python train.py --experts_per_token=2 --router_score="softmax" --normalize_top_k=true --n_kv_head=2 --rope_fraction=0.5 --tie_embeddings=false --batch_tokens=32768 --doc_mask=false --train_tokens=258100000 --steps=7877 --dataset="wikipedia_en"
Below are experts of layer 7 (counted from 0) of a mixture-of-experts language model. Rows are named router (the router's row for the expert), down (a neuron's output weights, with its number) and show model dimensions 0-255. Each number is 50 + 12 x the weight over its row's rms, rounded and kept within 0 to 99.
Before each expert's rows: "raises" lists some tokens whose logits its average output raises strongly, later layers aside. This comes from a sample of Wikipedia text that the model never trained on.

# expert 0
raises: "-", "\n", " ", ",", " in", "\n\n"
router:41 39 45 32 26 31 49 64 47 64 83 39 61 52 47 64 42 69 55 45 34 36 55 59 46 29 38 49 45 60 48 54 66 45 39 57 55 46 49 55 59 61 62 48 20 58 37 42 58 61 47 34 42 40 52 57 53 50 31 48 70 64 63 51 43 61 34 55 56 50 45 44 58 67 67 53 72 62 65 66 63 41 35 65 29 43 56 53 36 62 57 62 31 62 59 41 48 71 44 51 43 62 37 40 50 46 65 62 34 56 56 39 41 31 40 31 66 72 36 58 72 61 45 47 35 48 52 68 45 41 52 46 39 56 59 53 69 53 45 43 49 65 46 34 47 51 77 55 37 59 55 57 34 33 38 55 28 37 57 62 31 59 36 60 63 41 30 56 44 50 44 53 49 54 38 40 58 38 60 32 64 58 30 26 44 65 63 57 44 46 45 45 40 50 27 50 47 61 70 53 37 71 73 51 60 44 59 64 51 84 56 61 47 26 67 59 61 40 53 51 69 58 62 35 68 64 70 42 55 55 60 49 45 48 62 52 45 35 32 44 24 30 55 49 59 61 57 34 60 52 54 48 53 37 40 55
down4:63 53 42 47 62 47 59 37 67 34 51 40 70 46 42 54 51 46 42 51 64 53 43 39 40 44 46 47 44 52 34 57 36 59 48 40 37 52 43 56 56 37 45 51 63 57 51 58 50 42 55 47 39 45 45 40 53 38 58 41 44 59 37 50 76 39 52 52 51 62 67 65 57 40 68 46 55 67 38 55 42 49 39 71 51 39 30 47 26 46 81 34 36 62 59 47 62 66 29 85 58 28 71 41 54 47 31 48 62 62 36 76 67 61 45 50 54 50 59 65 46 56 46 29 53 42 31 39 54 24 59 46 48 38 49 60 36 57 54 33 37 71 70 72 30 63 37 44 37 43 41 56 51 43 37 60 22 59 78 51 44 42 45 66 50 61 34 53 49 67 43 32 39 51 55 51 50 57 62 50 61 81 50 61 52 76 43 29 29 41 61 47 55 63 43 52 67 50 43 56 32 43 38 52 62 56 50 60 40 46 53 31 45 67 51 67 34 52 22 41 54 56 42 40 63 58 50 41 60 63 66 54 67 36 59 65 45 61 54 26 34 50 67 36 22 52 55 27 52 47 55 45 34 37 55 50
down5:57 42 40 39 69 56 59 43 53 69 63 49 49 25 54 35 51 41 50 66 47 41 80 46 53 43 54 37 56 55 51 51 44 60 61 41 58 60 43 48 21 34 54 75 45 32 57 33 30 52 39 43 35 50 55 56 34 65 43 40 37 46 76 62 33 55 50 15 54 47 40 63 31 63 48 60 61 39 63 61 54 43 45 46 66 53 48 46 63 44 48 38 25 27 76 44 40 46 62 54 49 58 64 69 45 48 37 60 41 33 47 64 57 58 53 43 33 63 61 22 62 34 74 43 56 43 34 28 60 74 53 46 42 47 37 52 67 54 68 44 39 53 58 41 49 51 63 49 44 35 50 30 39 66 62 48 35 50 32 50 58 52 49 60 41 45 55 63 69 33 48 37 58 68 51 38 30 49 68 65 59 61 45 47 49 35 61 73 57 47 25 59 41 45 37 39 46 50 58 56 49 61 59 56 48 43 50 49 66 67 53 48 41 66 63 40 53 56 57 62 40 30 49 51 79 34 27 65 52 38 49 59 51 52 44 34 48 67 30 58 36 53 55 64 79 33 47 45 47 59 38 39 47 35 62 64
down6:41 51 59 62 48 29 53 36 68 27 68 59 61 29 65 47 46 84 57 50 43 53 73 55 46 36 39 56 62 40 45 52 26 48 46 61 52 28 56 35 43 63 40 57 47 50 40 55 41 42 34 37 50 56 52 61 42 43 67 60 43 44 55 58 51 43 46 59 41 55 44 42 40 34 25 60 52 30 55 66 33 67 61 58 39 54 54 35 56 32 48 32 51 53 31 47 41 51 49 50 51 44 37 74 51 54 51 45 68 55 58 47 48 60 50 40 21 31 60 82 49 48 30 42 46 60 43 42 50 47 58 34 44 32 45 45 73 64 54 42 64 51 58 62 59 51 62 67 56 57 55 56 36 44 46 62 56 40 53 44 60 39 47 50 51 48 49 52 61 37 45 33 68 43 52 51 59 71 51 46 36 22 32 62 83 48 48 61 47 54 44 60 56 71 44 73 43 60 75 58 45 45 74 29 52 68 62 59 61 59 64 54 48 50 28 56 66 56 55 39 74 54 45 45 39 58 62 47 49 38 49 47 69 65 39 40 52 50 76 58 36 18 56 43 65 57 56 40 66 79 43 56 26 36 55 32
down7:38 48 42 44 46 45 40 63 47 52 57 58 29 43 57 51 48 67 43 45 60 41 61 38 56 65 44 55 65 73 70 62 59 26 33 38 63 52 50 25 56 43 57 50 75 45 55 64 35 23 63 39 30 44 77 53 32 57 65 39 49 68 58 47 69 39 52 49 49 59 30 53 50 59 65 40 50 31 36 52 38 68 33 56 47 65 58 59 54 49 21 34 57 41 45 52 59 49 65 56 56 46 67 55 43 43 75 40 78 50 58 58 66 38 34 29 39 37 58 50 46 37 44 37 49 43 44 50 61 44 74 49 53 44 48 37 44 63 42 62 43 23 53 48 59 63 46 52 43 59 48 54 55 64 61 63 64 60 30 65 50 61 21 62 48 38 42 57 55 36 54 51 39 50 46 47 70 61 39 48 57 48 51 40 43 53 61 68 44 28 52 34 36 52 47 53 42 55 38 33 37 52 47 54 55 64 34 40 43 62 47 76 68 48 34 63 37 44 42 58 71 64 60 38 56 67 64 54 46 32 37 28 31 48 42 35 42 72 47 43 49 19 40 37 75 56 33 40 39 35 34 46 37 58 51 49
down8:33 71 47 58 69 48 50 43 34 75 39 35 54 35 45 52 20 64 66 44 45 35 49 51 57 55 46 58 36 67 35 70 43 60 42 64 61 43 49 63 59 60 62 36 37 56 47 56 54 72 30 56 51 48 56 38 36 57 38 43 37 38 47 37 42 46 41 47 57 70 33 47 47 39 48 39 64 42 49 46 68 67 39 47 48 46 36 46 46 47 48 17 45 48 38 51 55 41 48 54 45 49 20 45 60 34 30 52 62 57 60 55 50 54 46 36 58 52 46 30 61 29 56 56 58 62 47 56 39 76 69 54 78 43 46 53 42 55 37 69 55 19 67 63 64 66 46 31 49 58 49 45 51 50 72 66 26 40 44 33 61 47 64 36 42 46 47 47 27 69 50 22 59 49 44 52 80 49 48 48 52 43 62 41 45 50 44 52 60 59 57 38 37 51 23 49 49 50 46 32 46 45 52 41 17 38 37 38 53 51 53 44 50 57 64 43 58 49 41 37 60 54 49 65 36 64 35 42 45 60 28 57 58 52 33 62 56 38 35 76 38 66 51 73 47 43 61 44 69 54 48 61 43 48 45 22
down9:55 25 35 44 45 25 35 34 28 50 61 48 68 38 42 34 63 38 53 30 45 57 41 56 65 38 63 46 50 49 42 63 42 55 69 48 64 41 55 52 28 60 58 50 43 66 39 40 41 69 43 50 67 46 58 47 58 55 60 61 46 33 37 49 50 19 45 60 53 42 47 55 46 64 64 30 59 44 59 51 45 41 37 54 50 48 34 50 45 46 57 71 42 80 57 31 65 43 52 55 58 49 44 25 43 29 45 30 51 26 51 44 42 54 34 70 48 58 51 42 41 57 32 39 40 60 48 46 64 51 41 52 48 53 44 57 54 44 33 58 54 41 41 41 45 43 27 70 43 28 66 65 44 77 45 40 42 29 54 66 60 66 50 55 61 70 49 67 58 48 35 51 59 59 32 57 71 48 51 34 41 25 56 56 56 51 50 67 49 26 40 47 74 24 45 74 43 66 42 72 50 65 48 58 64 53 39 59 53 38 41 55 51 40 26 62 51 63 54 27 60 51 43 38 63 66 32 54 50 63 51 41 54 54 45 54 60 46 42 52 32 43 24 53 56 58 40 39 24 38 48 66 47 37 53 26
down10:23 53 60 37 42 67 39 51 37 59 43 55 39 62 57 12 82 70 47 18 42 52 51 49 39 40 53 37 55 46 43 56 74 33 54 80 49 43 26 59 35 51 73 42 48 77 29 41 59 55 48 49 42 63 50 36 54 43 68 54 41 43 38 54 46 60 67 46 65 22 56 32 45 29 41 58 63 52 62 44 54 57 45 50 58 59 63 49 66 55 44 43 47 62 46 54 62 43 42 58 41 52 77 44 47 57 40 44 24 55 24 43 53 49 51 31 46 49 50 60 50 65 51 20 46 54 58 57 51 51 78 44 65 55 42 52 61 59 53 62 51 68 52 55 31 49 49 44 48 62 40 55 50 36 50 45 33 37 47 39 54 59 51 23 36 54 56 50 44 43 50 63 67 48 41 44 59 48 55 46 57 42 50 33 42 47 50 43 18 58 33 53 41 46 59 61 56 52 43 40 73 33 61 47 49 69 56 55 52 36 38 62 44 41 53 50 63 65 51 44 47 35 42 38 50 42 42 46 54 78 37 37 58 33 66 66 54 44 49 69 33 53 41 43 67 16 51 43 61 41 27 56 48 40 63 35
down11:48 66 40 50 51 50 44 43 47 38 41 29 57 72 23 56 52 65 62 40 42 46 55 52 37 44 68 76 36 41 30 48 60 59 66 44 21 43 40 54 51 42 50 56 46 64 51 56 29 56 64 58 59 61 45 44 59 63 50 69 31 26 39 64 62 43 51 52 52 47 63 74 49 35 74 41 44 46 54 74 40 66 52 53 53 56 43 44 60 41 62 22 60 70 63 70 52 46 63 46 55 58 59 67 42 71 43 52 34 44 50 38 57 51 41 75 62 67 71 53 45 35 35 59 24 44 47 56 48 26 45 66 35 65 42 31 69 46 51 65 66 48 60 46 39 54 37 22 46 36 59 55 31 63 63 45 51 41 48 43 60 50 50 38 59 51 61 58 51 45 34 53 62 55 67 63 41 56 41 51 49 44 39 52 66 61 47 63 53 50 28 44 41 37 77 42 43 34 60 58 57 19 37 53 63 55 61 70 60 72 39 57 80 41 43 37 37 49 57 40 52 58 35 46 58 32 37 39 54 49 57 46 47 29 37 78 58 38 59 47 47 51 47 47 49 54 53 56 53 54 51 78 50 42 38 55
down12:41 59 61 53 45 51 59 48 40 46 65 37 61 33 59 43 54 57 46 60 73 65 50 55 29 58 48 48 44 73 42 48 62 36 65 59 32 61 55 51 39 46 41 40 31 53 56 47 36 63 64 67 53 27 64 40 46 31 73 64 73 57 57 53 71 52 56 37 35 43 38 48 56 55 32 69 42 62 44 43 56 44 33 58 26 65 31 46 42 57 28 42 46 58 67 29 50 43 53 44 47 61 49 53 55 64 38 40 56 44 60 52 49 43 65 42 79 50 55 39 48 54 44 55 57 57 58 65 57 65 50 64 54 58 42 35 46 60 49 51 46 39 41 73 51 28 44 67 43 61 57 64 36 10 42 76 46 49 58 46 30 47 50 35 69 65 34 56 65 38 52 55 69 47 40 54 52 59 76 45 27 47 79 42 55 46 33 53 55 65 45 36 41 46 45 26 65 49 49 46 50 51 72 18 46 44 48 52 43 55 49 46 64 55 60 57 43 47 65 79 71 53 39 70 32 63 46 51 43 61 58 57 52 48 44 51 49 45 61 29 43 64 74 23 48 32 44 46 63 51 44 46 70 49 37 53
down13:42 46 72 42 64 78 45 46 50 61 37 48 45 60 81 62 33 42 56 32 40 60 68 68 61 34 20 27 48 63 68 54 29 32 68 47 74 61 34 65 65 51 44 51 35 50 40 59 39 49 33 57 34 39 45 57 53 39 51 62 49 44 62 66 34 38 55 63 73 52 53 57 69 46 39 47 59 59 71 45 47 40 52 40 63 59 53 50 82 54 55 37 43 51 52 40 57 53 37 51 59 43 39 67 53 40 34 58 76 44 39 56 33 49 59 63 56 56 44 50 32 50 42 66 59 58 54 59 53 53 62 48 61 41 27 34 39 56 61 59 58 58 47 42 49 32 41 46 55 64 42 34 50 60 57 46 34 67 59 45 51 53 47 59 63 52 33 53 32 29 53 57 39 26 51 35 58 62 52 57 39 37 38 72 72 45 44 25 46 37 44 66 36 37 55 58 35 51 40 40 61 48 63 33 67 50 57 47 52 27 48 56 59 49 81 57 42 60 45 32 46 45 38 71 56 46 40 64 58 42 70 54 62 68 47 81 68 62 52 56 53 64 43 45 53 58 36 58 26 52 61 44 52 47 54 49
down14:67 28 39 54 48 39 63 50 48 49 56 54 52 47 40 60 56 64 57 18 63 45 67 49 41 47 48 44 77 69 68 24 57 47 59 60 45 52 69 46 53 45 77 53 63 34 36 68 42 65 69 59 49 38 55 35 55 53 58 53 50 56 48 71 71 63 37 58 58 38 70 30 52 45 49 48 42 37 43 48 47 47 37 48 42 38 36 54 40 46 45 35 38 30 47 83 60 38 55 59 44 43 41 54 41 51 60 38 54 45 57 44 45 41 74 41 43 34 63 44 43 29 57 53 61 53 49 50 52 41 60 59 26 51 53 73 22 57 57 43 49 30 78 68 58 43 57 39 51 59 53 39 46 51 58 48 50 38 59 37 46 27 60 55 56 46 37 58 38 52 56 57 54 18 38 39 49 47 48 43 70 54 37 49 74 36 47 30 70 40 55 31 46 30 63 32 50 47 52 71 68 31 60 48 43 44 64 28 29 47 64 46 49 59 65 72 69 36 67 66 57 38 55 49 42 54 62 38 33 37 30 34 38 64 59 44 49 65 61 56 33 61 67 67 36 48 49 60 56 58 45 58 52 38 49 53
down15:48 38 50 61 51 58 78 65 49 33 51 43 56 47 34 38 75 76 44 73 54 42 36 41 76 56 41 30 65 48 43 53 53 53 55 60 67 48 36 57 50 43 48 52 45 43 54 48 42 42 63 71 33 60 35 47 56 60 51 57 65 43 37 42 25 54 54 38 48 48 71 64 57 56 59 56 67 46 43 56 58 63 65 64 55 52 55 42 37 58 51 56 47 41 43 37 54 46 60 32 39 62 54 72 72 36 42 42 51 47 40 43 45 58 53 57 28 55 37 37 62 60 82 49 63 74 57 48 48 41 53 45 47 54 51 72 30 42 50 43 40 73 50 23 57 19 37 24 37 35 48 45 55 44 51 56 46 47 54 45 47 41 40 33 51 42 38 39 30 57 51 70 47 38 40 53 63 59 57 49 47 30 41 72 66 32 24 49 50 54 63 57 75 40 39 73 42 51 30 56 46 57 56 31 58 54 41 67 37 30 59 50 60 64 32 39 59 37 45 54 53 72 55 64 29 58 57 50 39 45 34 39 39 45 41 30 24 68 48 42 51 44 30 57 23 61 53 45 41 53 40 50 61 41 43 62
down16:41 63 38 68 44 53 58 65 19 60 46 69 40 48 54 50 44 54 34 25 59 65 73 27 34 62 44 67 44 43 77 47 33 47 53 48 43 52 59 61 61 28 81 43 51 59 30 41 38 43 29 38 61 50 51 41 52 33 56 61 78 44 45 54 44 47 57 62 38 58 43 39 40 35 48 37 60 45 56 42 40 49 49 55 45 50 51 38 46 29 52 77 38 70 44 53 56 38 58 55 52 51 74 50 56 67 29 29 44 31 59 75 36 45 57 63 58 56 62 56 54 55 42 60 45 44 51 49 48 38 66 40 52 37 58 52 53 61 63 32 58 63 48 51 48 74 38 63 46 62 44 50 62 31 76 62 48 31 35 48 28 60 42 52 43 49 34 45 44 42 67 60 42 12 33 32 34 59 63 50 41 49 47 58 53 59 51 56 50 47 45 47 51 50 67 50 51 49 59 47 42 56 60 54 56 45 57 45 61 57 37 44 42 38 55 58 73 54 46 74 46 61 71 66 50 34 36 67 65 46 68 82 43 62 46 67 41 32 44 47 48 41 49 48 49 62 16 52 47 47 28 46 42 64 43 58
down17:68 55 70 45 24 52 55 35 55 48 58 46 44 49 48 65 46 61 52 64 44 59 48 50 52 42 73 41 39 49 48 47 56 34 44 48 84 53 62 22 27 61 47 43 35 55 65 64 29 78 38 34 49 51 44 40 33 56 34 71 67 37 62 56 61 41 49 64 57 55 44 54 43 65 82 55 48 68 63 61 59 51 79 57 43 57 47 44 43 44 54 85 49 38 42 72 43 50 63 50 59 34 65 45 51 40 30 55 44 43 55 58 52 34 31 67 54 34 46 47 58 45 56 47 57 56 34 39 44 57 34 64 53 64 60 53 22 37 46 60 48 61 65 62 48 56 60 49 34 53 62 58 45 39 44 50 56 54 54 55 28 46 36 31 47 43 58 64 54 64 58 44 54 45 31 49 51 43 40 71 42 44 61 46 77 36 37 45 35 57 43 40 43 42 49 38 50 62 60 50 38 28 24 52 28 55 36 40 27 60 44 75 57 42 24 51 36 29 51 53 74 59 35 55 47 60 47 57 53 49 51 59 51 57 55 50 45 37 22 33 66 70 59 41 55 43 57 60 41 60 45 49 70 46 61 51
down18:69 64 26 44 59 54 42 55 50 44 39 52 54 56 42 44 41 40 32 54 62 52 35 64 37 75 63 59 51 19 10 54 23 65 43 42 39 45 59 50 60 37 43 59 56 36 40 30 53 34 48 70 71 48 31 72 45 51 30 53 63 43 42 29 52 55 44 60 64 67 43 78 53 58 48 68 55 40 55 16 48 58 34 50 55 51 41 38 43 37 43 53 42 65 62 54 41 59 55 54 64 63 59 57 42 46 56 51 61 35 64 52 68 42 60 22 35 39 48 58 39 52 76 57 46 64 17 47 57 31 40 51 43 64 79 63 56 51 37 48 42 65 50 38 43 72 32 54 51 49 52 42 69 48 64 26 56 49 52 36 47 57 30 57 45 49 60 61 54 65 33 51 30 42 53 52 48 48 56 27 63 45 58 47 53 44 54 39 35 49 39 55 44 37 68 43 27 55 36 65 59 40 49 67 67 70 69 69 48 39 38 56 38 31 53 39 65 45 42 46 47 50 48 51 53 43 44 47 41 65 48 48 35 41 58 49 52 47 49 43 64 49 50 43 60 45 72 63 51 53 59 46 57 51 57 26
down19:30 68 34 34 58 31 69 39 36 35 68 46 56 61 55 45 57 48 41 62 39 31 53 50 35 43 33 33 33 55 50 72 52 33 43 48 60 49 37 63 35 58 57 59 55 35 61 53 64 52 67 37 49 77 60 36 42 55 52 57 33 68 55 64 58 66 38 50 61 73 50 47 59 48 45 43 59 56 59 49 50 38 35 64 56 47 46 49 60 46 47 49 50 29 50 44 54 45 44 64 49 50 74 40 35 60 44 46 38 48 51 71 39 54 46 63 41 64 58 38 41 74 56 61 47 47 50 48 49 50 54 47 48 22 46 54 58 19 59 37 33 38 47 34 81 48 48 57 32 50 28 51 25 59 61 57 37 58 71 51 39 34 58 70 52 56 49 51 44 45 57 59 49 36 41 57 50 53 45 30 52 70 56 50 36 33 66 44 20 45 74 77 67 43 69 51 50 63 48 71 42 67 68 60 37 53 48 41 55 38 69 58 63 63 56 46 80 60 54 42 39 55 56 53 71 47 42 70 55 46 47 41 48 30 56 44 44 55 26 22 45 64 53 55 61 34 58 46 48 37 54 74 48 62 59 55
down20:42 32 50 26 62 60 56 48 46 52 40 38 41 28 42 57 43 58 66 63 67 49 44 83 52 62 47 45 60 30 49 58 53 44 66 78 69 39 72 31 59 57 53 34 56 76 51 73 29 41 44 32 46 53 44 66 37 45 50 50 51 29 62 46 51 43 47 52 50 64 34 47 46 41 48 49 33 42 64 56 46 65 64 52 40 46 57 43 41 70 54 41 45 42 50 54 63 37 67 60 52 38 46 64 71 33 34 55 61 50 47 48 39 63 52 62 55 42 33 48 22 47 57 53 70 64 59 52 53 44 36 32 61 39 63 46 23 68 47 43 45 45 49 48 41 65 50 52 43 50 49 36 48 60 75 38 59 84 63 46 34 49 65 53 33 58 44 57 32 53 65 48 40 38 44 74 36 47 45 58 61 55 57 38 50 37 50 34 49 45 60 56 70 64 73 50 40 33 64 62 57 27 53 65 85 56 50 57 52 37 51 72 45 34 49 46 45 27 57 54 62 51 62 32 24 51 52 55 25 48 59 53 41 53 44 52 48 30 59 46 33 63 65 72 65 33 44 55 48 39 56 60 50 45 51 57
down21:35 40 26 45 47 66 67 28 81 57 59 55 66 49 40 63 66 38 50 38 40 37 54 63 41 67 55 41 61 63 53 40 31 27 54 49 64 44 49 50 48 50 61 65 36 52 45 63 80 42 50 51 64 59 62 63 62 61 36 48 40 42 44 59 63 51 49 56 41 37 68 45 49 58 55 41 71 45 42 53 53 50 66 69 34 61 87 48 40 32 40 47 35 49 39 44 58 76 57 48 34 60 67 62 62 55 52 58 42 51 64 55 68 55 24 62 60 60 46 41 48 35 53 62 77 45 65 47 62 70 68 33 44 48 67 41 54 52 32 54 43 50 45 49 38 44 37 44 49 55 46 47 18 44 64 37 64 49 54 38 37 56 41 52 45 43 65 51 54 47 51 54 40 58 45 49 45 43 43 44 44 40 46 62 45 62 34 37 62 55 38 58 38 36 65 46 54 63 41 50 80 53 32 38 42 68 53 74 52 56 56 41 62 34 58 67 64 47 74 46 51 33 57 76 39 34 34 40 58 43 87 45 34 52 30 56 58 42 40 57 43 52 43 41 32 31 50 47 50 61 48 37 50 31 36 58
down22:46 48 50 37 48 65 59 57 62 52 53 39 40 46 49 42 69 38 34 65 47 52 54 52 49 28 44 49 57 73 54 41 49 46 69 69 43 36 57 49 40 31 68 40 67 45 31 58 53 40 53 53 54 65 71 58 28 56 47 38 76 44 47 60 55 30 45 55 35 50 59 46 65 45 55 58 53 75 37 71 59 35 46 42 63 56 31 65 67 66 55 47 42 54 46 57 71 36 80 44 44 53 40 53 56 56 68 47 37 50 62 52 43 51 44 56 59 54 48 47 53 46 55 68 31 43 56 77 62 52 48 63 42 47 50 81 33 50 36 56 52 53 37 62 68 51 59 85 20 58 48 69 77 49 43 58 48 65 31 38 50 37 67 51 47 41 61 53 51 63 53 53 53 62 26 70 69 44 58 59 50 76 44 38 42 44 54 62 55 35 62 57 56 42 55 42 63 54 46 41 43 47 80 37 47 32 49 44 38 53 45 40 42 42 62 44 36 59 32 51 51 26 55 57 32 53 38 49 34 53 50 31 27 53 44 36 18 40 34 73 31 41 41 35 51 51 59 35 39 46 51 47 43 40 65 61
down23:46 54 44 68 56 56 48 55 34 61 66 57 45 61 34 48 43 57 44 54 41 63 53 61 19 40 62 44 47 68 70 31 56 56 47 55 39 50 34 76 53 41 29 52 57 36 74 40 27 55 33 65 51 53 54 46 36 46 55 55 45 75 35 58 51 62 68 32 51 39 61 56 36 57 52 65 47 43 55 44 68 47 37 68 51 49 54 52 42 44 41 48 69 47 51 51 34 75 48 48 30 56 29 45 59 24 46 52 37 59 51 62 64 64 53 47 62 47 58 48 51 46 68 56 48 48 35 35 30 55 37 61 44 70 51 38 44 37 43 46 62 52 40 42 48 53 71 59 34 88 60 58 35 58 32 39 56 49 61 47 19 58 45 44 67 71 66 51 33 58 47 57 46 55 68 38 56 54 39 53 59 39 31 53 45 43 50 51 60 53 62 40 39 52 52 34 76 48 67 55 84 59 57 54 36 53 18 47 52 58 47 41 55 36 41 31 55 47 40 53 63 50 54 44 55 46 47 56 38 35 28 30 78 39 33 46 40 53 34 53 39 64 54 50 46 36 60 72 45 57 38 44 29 19 57 46
down24:50 63 59 34 37 43 29 47 40 63 55 61 43 31 55 48 88 46 44 44 34 16 61 47 60 36 63 43 68 70 62 41 45 78 31 35 57 53 45 33 23 55 45 54 39 40 57 69 57 38 56 50 55 35 53 64 53 56 50 52 48 37 36 41 51 52 30 25 47 40 32 63 41 50 44 43 61 52 40 44 54 45 34 40 61 49 67 55 42 51 39 39 73 54 62 49 58 57 57 59 68 38 52 58 61 25 33 59 57 48 71 45 61 53 41 63 50 35 26 61 40 64 63 58 50 56 46 38 45 39 54 55 54 20 51 44 54 26 60 44 38 42 52 62 51 56 37 60 48 54 63 24 62 64 71 39 51 60 41 57 46 76 45 63 43 62 59 39 60 64 63 39 52 41 61 39 55 51 46 62 46 63 63 51 28 31 78 22 49 41 68 52 56 60 51 63 45 35 50 53 66 69 50 72 54 58 58 37 58 50 53 51 41 63 53 44 67 54 41 42 52 31 33 65 57 57 68 27 60 71 60 44 52 52 31 59 52 56 34 53 53 34 59 40 51 35 48 58 44 54 45 54 46 62 37 25
down25:56 52 57 67 51 40 82 60 70 48 43 55 55 69 45 71 47 76 38 41 70 37 44 34 55 65 49 37 34 72 49 32 40 57 57 65 45 62 38 56 62 59 49 38 49 37 44 56 37 56 60 42 36 54 46 33 53 46 54 34 37 33 49 39 42 40 49 45 60 34 45 43 43 49 57 39 55 49 65 36 38 42 69 40 77 32 71 50 47 52 52 37 57 40 38 62 64 29 49 55 43 40 46 54 41 39 54 36 46 34 40 46 60 30 53 44 54 55 45 33 67 65 48 32 37 49 44 53 67 44 52 42 52 46 63 45 64 54 57 50 38 36 44 57 44 43 61 48 56 18 36 49 52 52 22 66 56 60 53 61 44 45 61 52 46 60 54 38 41 46 46 56 51 28 32 56 40 40 62 36 31 38 48 65 65 67 65 47 34 71 52 55 34 04 59 36 58 41 36 53 30 44 51 72 59 39 54 59 67 47 57 44 37 27 54 53 49 46 60 61 54 65 59 41 64 42 41 35 44 76 25 58 65 44 57 53 30 54 60 62 52 49 40 28 46 31 36 44 34 36 68 56 37 32 43 59
down26:59 17 55 36 46 43 53 40 40 48 47 51 59 60 25 45 38 54 49 26 30 66 25 48 53 55 70 48 51 56 49 45 55 65 50 52 40 43 45 36 58 56 74 60 54 53 44 60 52 36 30 36 57 53 36 21 34 76 63 56 55 61 29 56 67 51 48 44 40 47 54 64 44 40 38 45 40 49 31 62 33 55 66 75 52 80 52 59 65 48 42 43 45 44 49 51 73 36 34 45 52 63 54 47 32 65 42 52 47 78 42 44 38 46 53 51 46 56 60 40 45 60 32 78 42 49 59 42 59 52 31 39 27 35 60 50 66 44 69 58 38 60 28 54 45 47 56 54 30 56 67 34 30 54 69 61 52 45 53 50 44 53 51 32 42 45 60 38 44 71 40 38 59 41 70 46 44 65 58 64 28 66 44 63 72 38 47 64 55 57 40 45 41 37 54 54 40 47 49 62 50 45 57 35 46 32 51 55 42 50 38 55 65 72 50 53 27 38 45 50 47 53 60 39 50 76 46 36 60 60 59 12 48 17 51 54 60 46 38 48 63 54 60 66 60 49 32 41 50 45 58 45 54 37 54 53
down27:52 40 36 43 55 42 49 39 24 52 38 57 47 57 41 56 73 36 60 37 40 68 63 30 40 58 56 43 46 45 65 63 47 26 35 38 77 47 42 59 58 82 60 53 52 42 54 56 52 70 35 48 47 42 43 58 46 63 67 25 45 59 53 42 45 45 38 61 59 58 24 43 87 50 30 55 60 49 47 50 71 54 51 47 50 56 59 39 59 73 31 56 55 44 43 40 44 35 46 55 55 48 42 57 48 61 62 47 15 57 68 40 38 49 44 67 58 32 56 51 46 41 52 61 43 70 50 60 38 69 47 45 44 44 52 43 45 57 52 56 35 46 46 41 50 38 44 36 42 49 59 35 56 40 41 54 65 53 74 64 59 51 42 50 31 47 58 50 39 48 26 76 60 43 39 47 45 53 52 37 29 51 45 49 35 40 75 47 35 59 50 27 42 53 44 24 52 73 40 65 53 36 52 63 49 43 33 33 69 36 63 60 46 69 35 34 27 56 44 59 66 52 66 60 48 49 68 34 61 28 62 58 61 46 49 58 51 72 49 66 53 44 49 57 51 52 44 51 49 18 44 28 31 43 46 32
down28:45 80 43 59 45 50 28 60 39 42 41 50 48 48 58 56 39 54 38 47 68 73 31 58 55 52 62 42 45 46 70 30 61 44 43 14 53 50 56 57 60 24 61 62 35 34 45 49 40 43 53 57 46 57 37 61 63 59 27 50 56 40 34 44 65 38 54 46 61 46 55 57 46 59 71 61 42 49 64 56 50 62 54 46 52 25 52 52 62 57 43 48 50 46 81 46 39 62 55 65 39 48 49 22 41 72 29 33 35 32 57 46 78 75 52 30 32 47 54 56 44 47 53 52 35 52 58 55 59 51 43 50 65 38 61 56 58 79 43 35 53 41 58 58 47 73 74 53 52 53 11 40 48 40 67 38 44 51 44 57 70 36 41 37 65 54 51 59 52 56 39 57 60 66 33 62 52 72 41 65 66 71 55 53 35 51 58 34 49 58 28 57 53 42 52 40 67 37 46 57 53 55 46 51 22 38 42 51 41 34 48 41 61 55 45 53 63 58 41 43 59 62 50 45 53 56 60 40 75 53 48 41 37 39 60 62 46 44 48 50 45 64 52 64 56 52 59 31 84 39 55 61 30 49 51 40
down29:30 44 47 67 43 43 67 39 40 58 42 66 55 42 50 54 62 50 57 54 60 33 58 62 40 46 70 31 65 47 74 55 51 51 51 45 86 50 52 43 45 32 78 34 59 46 55 56 65 70 56 59 45 50 40 42 75 32 11 50 77 57 43 50 57 34 61 54 60 49 47 44 45 66 57 35 63 30 42 41 54 41 43 53 44 48 52 38 40 46 40 52 59 50 58 42 20 34 49 53 79 56 40 43 54 55 77 52 42 35 43 42 60 51 47 67 33 37 46 42 64 53 41 45 64 70 41 32 58 26 44 49 58 44 49 47 61 49 46 55 38 48 57 55 52 45 32 37 51 14 63 39 54 31 24 69 37 59 59 57 52 58 68 54 46 45 63 46 50 50 35 57 57 51 49 32 41 37 53 21 46 40 37 55 43 57 55 42 64 51 32 42 63 46 51 56 65 50 55 56 43 36 50 50 61 55 51 51 36 45 58 38 63 73 43 64 45 48 66 74 38 52 85 71 62 41 49 50 41 40 49 53 49 51 52 49 35 44 65 49 58 60 47 61 63 43 51 88 61 51 58 35 60 59 42 57
down30:57 35 29 61 45 61 64 46 19 42 51 55 64 42 41 48 52 60 60 36 67 45 36 54 32 60 63 60 43 38 59 28 33 57 47 61 43 46 42 45 28 51 71 56 56 47 52 58 57 46 69 49 60 41 65 64 44 56 27 38 36 52 40 48 44 38 26 69 42 30 83 35 33 70 54 54 60 46 41 58 46 16 29 52 59 68 70 71 32 49 51 40 42 55 55 46 59 50 60 32 64 43 50 55 28 51 66 42 50 39 48 53 58 42 46 47 40 49 45 50 57 38 49 38 58 50 47 50 56 52 13 54 45 65 20 42 34 56 59 39 49 43 37 56 44 57 26 37 50 53 51 44 34 58 57 29 54 58 51 58 45 43 38 55 40 63 58 37 47 50 31 31 35 53 68 54 45 39 50 48 68 79 61 47 52 53 54 51 57 58 60 68 48 41 55 73 48 42 61 48 53 61 58 26 43 62 68 54 64 50 53 35 54 50 46 38 60 57 41 57 45 64 85 49 30 59 66 15 43 49 64 55 50 55 50 55 35 43 49 70 53 72 47 28 50 44 55 49 37 53 48 35 57 66 45 57